{
  "num_hidden_layers": 13,
  "hidden_size": 160,
  "n_experts": 128,
  "experts_per_token": 8,
  "d_expert": 64,
  "d_shared_expert": 0,
  "hidden_act": "tanh_gelu",
  "moe_layers": [0, 1, 2, 3, 4, 5, 6, 7, 8, 9, 10, 11, 12],
  "router_score": "sigmoid",
  "normalize_top_k": true,
  "routed_scale": 2.5,
  "balance_loss": 0.000225,
  "balance_bias": true,
  "init_std_router": 0.0276,
  "lr_router": 0.00183,
  "vocab_size": 2048,
  "norm": "layernorm",
  "norm_eps": 1e-05,
  "tie_word_embeddings": false,
  "optimizer": "soap_variant",
  "learning_rate": 0.00834,
  "max_grad_norm": 2.0,
  "batch_tokens": 131072,
  "max_seq_len": 256,
  "train_tokens": 476300000,
  "max_steps": 3634,
  "dataset": "wikipedia_en"
}
Below are experts of layer 7 (counted from 0) of a mixture-of-experts language model. Rows are named router (the router's row for the expert), up (a neuron's input weights, with its number) and show model dimensions 0-159. Each number is 128 + 32 x the weight over its row's rms, rounded and kept within 0 to 255. Numbers have three digits each.
After each expert's rows: "comes after" lists some tokens at least twice as common just before its tokens as in all text. This comes from a sample of Wikipedia text that the model never trained on. Tokens count by the router's weight.

# expert 28
router:125086158144174116153169108146152105174159059140111106092130119138170105131202150151134098125136147128145166120040137146149078070109104137100118161142040184126099110141170136100144162113122166071166108121099138121126076135178215145114117133116079169150092195094146159181131047132137193143146106153162112166100083196131129118168121138124165139115096181151118141131132103087153108138116124122123087096115137157102117133122116131152113078087124131081162092066094166161176092145099117
up0:169137125132215137151088080132172072065131146098076138084066145141133118153110103132177149177182135102116094110124109096108108134066162164151098157084131066158135142106185123140083101124125148131139132167145128104102176112114111134092096105110106142090099135090076110145124164116112150114119131176082115152107132139125117202077155119130115144150131134174138152107177167103099110073142161143070093154112081137173186130149136107119125129100119125121189074124118163022167154199181145
up1:162141143076154102149121053142191183142147084149077081103063137121111149138148125143089167157117164146172129086157147143156139121132101113174085083159067131182121111142152187111117139098122117073102142108145158107170110170184080122111118102136118088195103100111150128144139073098120077092171096075123104119074110072116114083139165126143090171130081119114139125123092105081113169122112106153114140157109132104098153163091125090121117124180090137084103066060204143137125177140072140
up2:096158158082108161079151079142106079169119131174165092116119080093132088081139171175114132132097089187142026148147100050137097121122103135151093090133125113149129101155142133108136159114176097121126134132161127082108084108160151128105199050121176163225104156148149113133091148118155129134139144125101086135138121139082161112074126118156096113172141175127122105099130136100198159102118149168098129122147164096140078104106134078060138138084165121138167125165127170121168102071163128
up3:101109147140154123061121098185116178164115148140144126119090108118120141131123131156117165099121114163064123137086114119105118074054152169129101129098120109086093190124157128143201162191142107130150074141149134150122116095103139090091113098116108121143052110117134100122158109177163179133162168160125080153188106116047084109111210189112143088111107137097101127120170106129169089151095137090104089139178114096149134081139061128161143115072146107102146180170165110112200101148141115
up4:121096099134083177138144190103183097128106159097111151114147122140141134167119194110084154118170132069119118084140143184164098106112166149120109117150122123086127131107132100156092111141155091139138145154103089146146100102109183134096158129115128178076108091120127138127150243109100148053117155143142089127087152143108141171100170093177120077149142134140079140101111122095093027143082160105130115104104138124123199062158100135139142138180115084072048147118141148087135088152093166
comes after: " ", " Ro", " Da", " Le", " Je", "e"

# expert 83
router:105097170154135189125125088159153141164067066144111116125133138090142151163119110098118175154117144167095129128194171142132141086061165108158122146092108089137142136150105156088103097151103169117135126115162190180148167120146150190119100096192191173126117158129141188120155090089064170088091122076168143137152127078105136151124127145124140088080080126133149075115137120100150158083126124102083119123147128196069118131113091145072152082073119151094196144108100128207114110152145111
up0:127163086074148123168146124154131146159086151143099099072151108078142125150162154200071146168127130166126170126143148102135196169107112135119133156129124118166121143194059105089123152115134180169104119168120128113180135146130100124169163024150171156139101105104073153112118146151125123139098070097169123132168205052112166143129124099141189131117094115105129127126131052107152145118161098125091158127149162118107103087143099122090166092117080110145053156089162141096076146082110143
up1:129128175134151056158192048112160164147154099138108168191107167096192171108138149140124082184108114122155132132180154188155130116115164139124180159068135151177160167138151109141171122146119138121109068151221126097111124090158111126157145189141121212093127142134149085083165104049104102130135112148136114147143077179111117148133117125126110120109082160159152117158107163110125132093091152113122122099136174092091124104139138061060106134134138113130123188098147090130111110177136171
up2:127102114226174164111094134189123077014175109120115116152081129139091154141149142061146130112088104145121140166157063115123143119156120136143091159144114118117117124088136113172073145159094139078160144217125147082144091082107118152054095106151157107150136130166068147062124138125126127087125115112159132109129114164134159138126100136127080092137136123110171155078128144127160144147116117128158089147127110185094119083162144188087143160167140134204085107148159101186126126178142124
up3:144175043128190107120122178143106149105132095165155101128083161204115077145091097125108137191138169170067133096135166119167139135113121121157096117128134132091140087176070140159096097144100134111066150116034112113093158152120129086154123123061090159150156127185083123103183117113084166131166120182125113131176109132117126150159167102159128154175141094144106113142090142135100160138185168185070144140150142150107147162168158139088152075153151139113122104134139112137111101172210121
up4:150164122155130150118154143119147107156142119159130114106067117114156127162131203132152112125148118123102124159157116113065168172056166121107117133083150165185102132135181118095124104140118119147132142116083131190118133127078102156098152129202142136152157121106070155130121165151171123161072164136168168071077126085148109180090074150105103065143113147061139123155120118151122138122115157138122142148111231096079191124127170043183157078132142111146137081130177190142110167121136094
comes after: " ", " c", " C", " in", " re", " b"

# expert 106
router:094125138193179132187144129142142116176133072113162070111097125090151140168178133152081133143075160082110138159079154162109104103118118088112091119110112133099117167164171214117098201151135169129147076120107138175136116184125138119130081078110184175108094145179108174142130139129091202129114109107122138162120092149108146136133129112089188077081112127128114115134110097090130148083211108120147124143095127164163091128096068141074191077084152144123150116096125170147167137108095114
up0:099089109117174101118181085123144122124128143153137166082157160194137170102140116113108131151120085098150125093114121095153107159091114118125099111073120121180167142111151087104117173154125143092083079104127099177090198134169080119150109098107086190105147205144173139179118131126146185145136158177170105103057133139108161160087093130129154150117096126125085098081084098147124127126117071128136088204141067118151083150128141166207104089156146069129184133143119112166099143163097080
up1:123153153118155146066160064144129131102145083114181088148138191154101112111168174130087134162111080089093154084084175118155137164121116171200171069145169082142125125134128169173125140136159137153130118062221150110097088110071153131084095100082126140118133173125106140146110132140069089131150142138159117086089112083150169112119112121096148110085112163145133136045137102147159129113097132125134070150140184195152149155129060147119174135072151070119116165129113148135143080111148153
up2:125172083184158151186097132134135118137101140166154150138102157134155170083154158091160151157068193088135175087068199117167106164096094137117149101115106165100114119094134150133098078130114111121109120164084179155143125047054121117120085076125165173134143093115104122160068154106143144113123155091160097103103095060140101186081115099138134119039128104131106156137108156114109144084207179117103090118081115121121101163087112116185128125162141110137110147124105120112084179130132101
up3:168124130178124147115153125103137078120111164094174109156130132038124094165136102103127109119093070065081195066129117106098135083102188110151135129118156138077167143150140204132103135058124097148107086100105139145159121144174144152089132160133087127161086181089095125156192134176103104166131111128108087135160115119123135200119115114105128063190156132107114161088132100164098067110122123107111138104098165171108184088106091137102100166125124148087095139146176153083096128139139199
up4:091096119066133086117206186158114151118073078169085129153072136145126142161145118098076150130108115053129103144116154176177146129128136108112161122110035104161119166176130169114099158129105170128126111092194117111100116156161131123138181142145128064141115141129164143091074131078143076154090084099125183128146191121078107108128133117096146114110144070157120090125161108109073119123131123067159170174103091134073138147106108134130169137167113146065107089116100080160161109146149175
comes after: " E", " the", " a", " and", "e", "E"

# expert 42
router:125219118167119167168147117123125105150081115151118133110113146148168138154137079120183156147129159101098129120125174189089128130129155111142075146111091116164141084170118160080079159149124161073104137132136133134111161135185132112114099112123170153142102141100110119194141169071076157128121105099170171045109114142067155165160124083124120114070108128073094136104142150090159091106171115148117096127095196109145120148168058149073152110094176125078155136091117171207169097165137096
up0:120047120134090104081104178177116148123155086108135134191185079150158146145059090118131157131124156174146104106103107168105124129115155141178142142097145086100148194151113208080145125091094136127083173154060133093142114122148095127113078113131092097179155119125163172099165100129112161156162186143196163108134126099181213096124099175122133104154160143127080127087154041117155154140099192111115108140143130184110160136111126165113103107135154149121133138143119150159099158159153146
up1:043149121143153105096115096132148137103094152111152173077095124091129069160135171124162091155144121158133193093152202147127126122052114118122073088165141100118154119051108161128201105178173156099098130158100121181098146109176168140137126170118095198110083174178159126161101134104166104115134143112113101097153181135126089154105130124070091144147079163107188124187116113125114095175107103175157100141111073152082131175102149093137102086147115113156130157107151112130144076148124133
up2:108130136169128123107038131118121115148117142112101081106117121182085115050171100089123132151144103186147169143161090135095119174124157103095138133115127131137123118134127173133108144124134101129109180185132140053126131133127144067145087054195097129142068147178141189145140125133129143120082148133158129166094164205142117150177074081145127165093096107142150107147108135162153175151211127128047104148138131137124115143093093115182144152126033143159146061151098128103122111141152164
up3:134149159116162111161140165083125096135154142122122153108056136144127116086135156110137121102148132121096108164166167103123168178110066143083155133136094119115127128116144074130152148182174107104091147153159108129144134144154115094110136123161072075098205133191177107115071151107125128113142151139151160160130119131085150098154186142143159047147133083048114050124129146130119133081144150120083115135161096158129193116174085158119208102177149181135178128149099199098144118058086157
up4:121161119125115197120171063128080126200158168109185091130146158175145143102087128134084083173118113187142089101102093138123120139165149116214098142085110096136134173092098143139093156193127171059089182115138118108147166127124134174116112116083116125109149133122113169125055121074093104092078115143093100111071113192152111173095129101165150162069074152059115161177161148126134150140128099139159141119126119120148078105152141123127113144121173126167174108161109189122143108164123119
comes after: " ", " was", " and", " to", " a", " the"

# expert 81
router:100147186156157194100125131174205154179127108116181153116146144130108167167133110074114168143117144115118099144099122173085168056133177150091135102125140122118112059150102116072076130127131182091147139100136107205109163124114167157113102075177185129158132136089131225127157096101090117074158070095115149128161083116136136116115132158096149136102136166166149127156115193152134088069116132131086152084120137085103147133127119175088132118150121091117132122075069120166079105161115110
up0:179084151099141167121102160109084130122196131143163198125085177117121104146201172174058083173129090112132130085175144144105138166142193149132161185132093162139174163163152142111143101155163098207121156081083158173130149141150126089156117089130174163133161106114095156123134129149124134113160122154104159112143161114107154162079142172129153122211148142082139165118102144155134181120155117064101110119131076178154088156131122151093101136128201106158124116132184167166139145080126123
up1:119152110121117113140120147181116122117149081146147125130170128183117093145134097080096147131177163102147168093118110165155130081088142090055158122113106127166104078082183136174185112143078126144158137170116124093178099134121109164097072203115125167128122147111102160105089111079161083085106174129191136177100125066134147176148078152138127097132080140151143095092164149058180111119074116141135118129123108096174078165138132131114124117121142090143123044134134185127111111122088223
up2:155114132160166147178065164189095098112116106188092146064149172126120152120107089119187092095193136143137107103170072148175175128164096142126153126101149130163128145142101121149132130122111098087106080083119113151163092104093147080114133117133105131145098120191130134120142170115094134079110120167120181128110133154111070154119161135159157126138118128103124142202086174170011113101178184131133137128102193124091144144106140094096157170075131140132167081177148140102151061141149091
up3:130134145133147161112133134168110073121081123095079102150143195144126144104101125116131195193144128211142137108103134136126122142173076174203138125116157138169188172126160140107069120132156159100082116147132101105099118120114174078147125093091150106095084170177111175141103123086124142151116148145177100127208136070051093098148138089143132146153114145108128168101148113172150122183135105075109130137133125053036110163147113164113146073151099119147167139116101135091109159074142152
up4:167115144119128126071135156186128114132115059143117123126109081186067111144154122188095140119116174109140150121072125106156120106110118138140158078092155185096138090140124097062130193188142066073120161056098143150155134137120172131132159132079140113132167105098145119102087116155082174136170103169105084140067141159180150091086119084168119139126130158101152067077132139105113167154151109164119123117137100133100104043141152201112186135153079137152125161127116203133122131106152105
comes after: "\n", "ist", "ur", "|---|---|", " J", "d"

# expert 124
router:128129141110170121104147065121144096250099133119163120102143177164100183152140150154111128166133140169063079150144116185103146066132145157131166146142142162114119126109093164114139143078064179103208133122127175145151108151074179155129107128190141104164139088150176141116172125139109118120118083147128107131134080133124109129138076125173177096068090134079171140166121124156157143109138097149120127102123092114110135115088070147134133057126133171122185148121101082192110108122071084
up0:102086109141075123171156153109134142099150135088174117129134158126128122167133184102149147136142109182140137138064145155180156164110171134100137140125073170091047197130162170065145174125136126170127144064143095072115083092113068143167120112204144171156124157143150088106124097135136142106126185143159108178122108129125102068164106105167122167167095156123115134156116139082165146115076099163159107170073142129123113206058156103100160082132129100144164127155172117143106135153069116
up1:154100093140103131159123096197089154121134060106175104159087100142151096097143118171135093134168126121188120124150149164100110131153114082111130105127148162101159118154187105144045153145125145162108068119168131089142134173123124140165152110118152145083131061159097062159146152144103169138145166210135095132173086115086133154077166167164142128132069181131071156117131093113145164157130158075169172121114126148149117095166108055111131189153165104128138127200150167139122126128076178
up2:103171092164102098154144078130117085175151177161141141135133080117108118141110132091142173127107209094136129131154099137108116099183097184139083142173094083078119173072154208118125081131107146141107137119169146145162131134127159095097130154153104094136156152036103119147092136162107161166152135161117142147086136168140133103167098105106091142147094164113139073151167094092187110157080114078096160079114174106091064125194137106070095072142172118138119150150162091137110132090080117
up3:093182157152177163153190107095152109115135182126161077179128110169106145127139134153092147134124093157134117099066131118123115139104182089183142177112122133117165107165132132227194078089171142127093186184104088161119176126163148136136110163073109127096134083161171143091159065181132143162131066120126107152109081118132134156107168161153167133151162152076102156113146122205176114114063136166091100145115102140138119156154145117129109154115134133160075117167120067132091153111101137
up4:123132117045097117154157115109129099132095118130187108124146176110136119125157112108160148092157121127128147127150151157153083118102070112155138148134139106142098173214124113161161169186117115139171166109169147153151146175106172137083121137092085079220155156148119182118093123138067158175076160128083135202132110115111148130071127108161195144072110095161144143165145146149133107155104117163123115177114087157087072113168094142173184109131124109185102154162188147077109074140128119
comes after: "\n", " 19", " 18", "|", " on", " 17"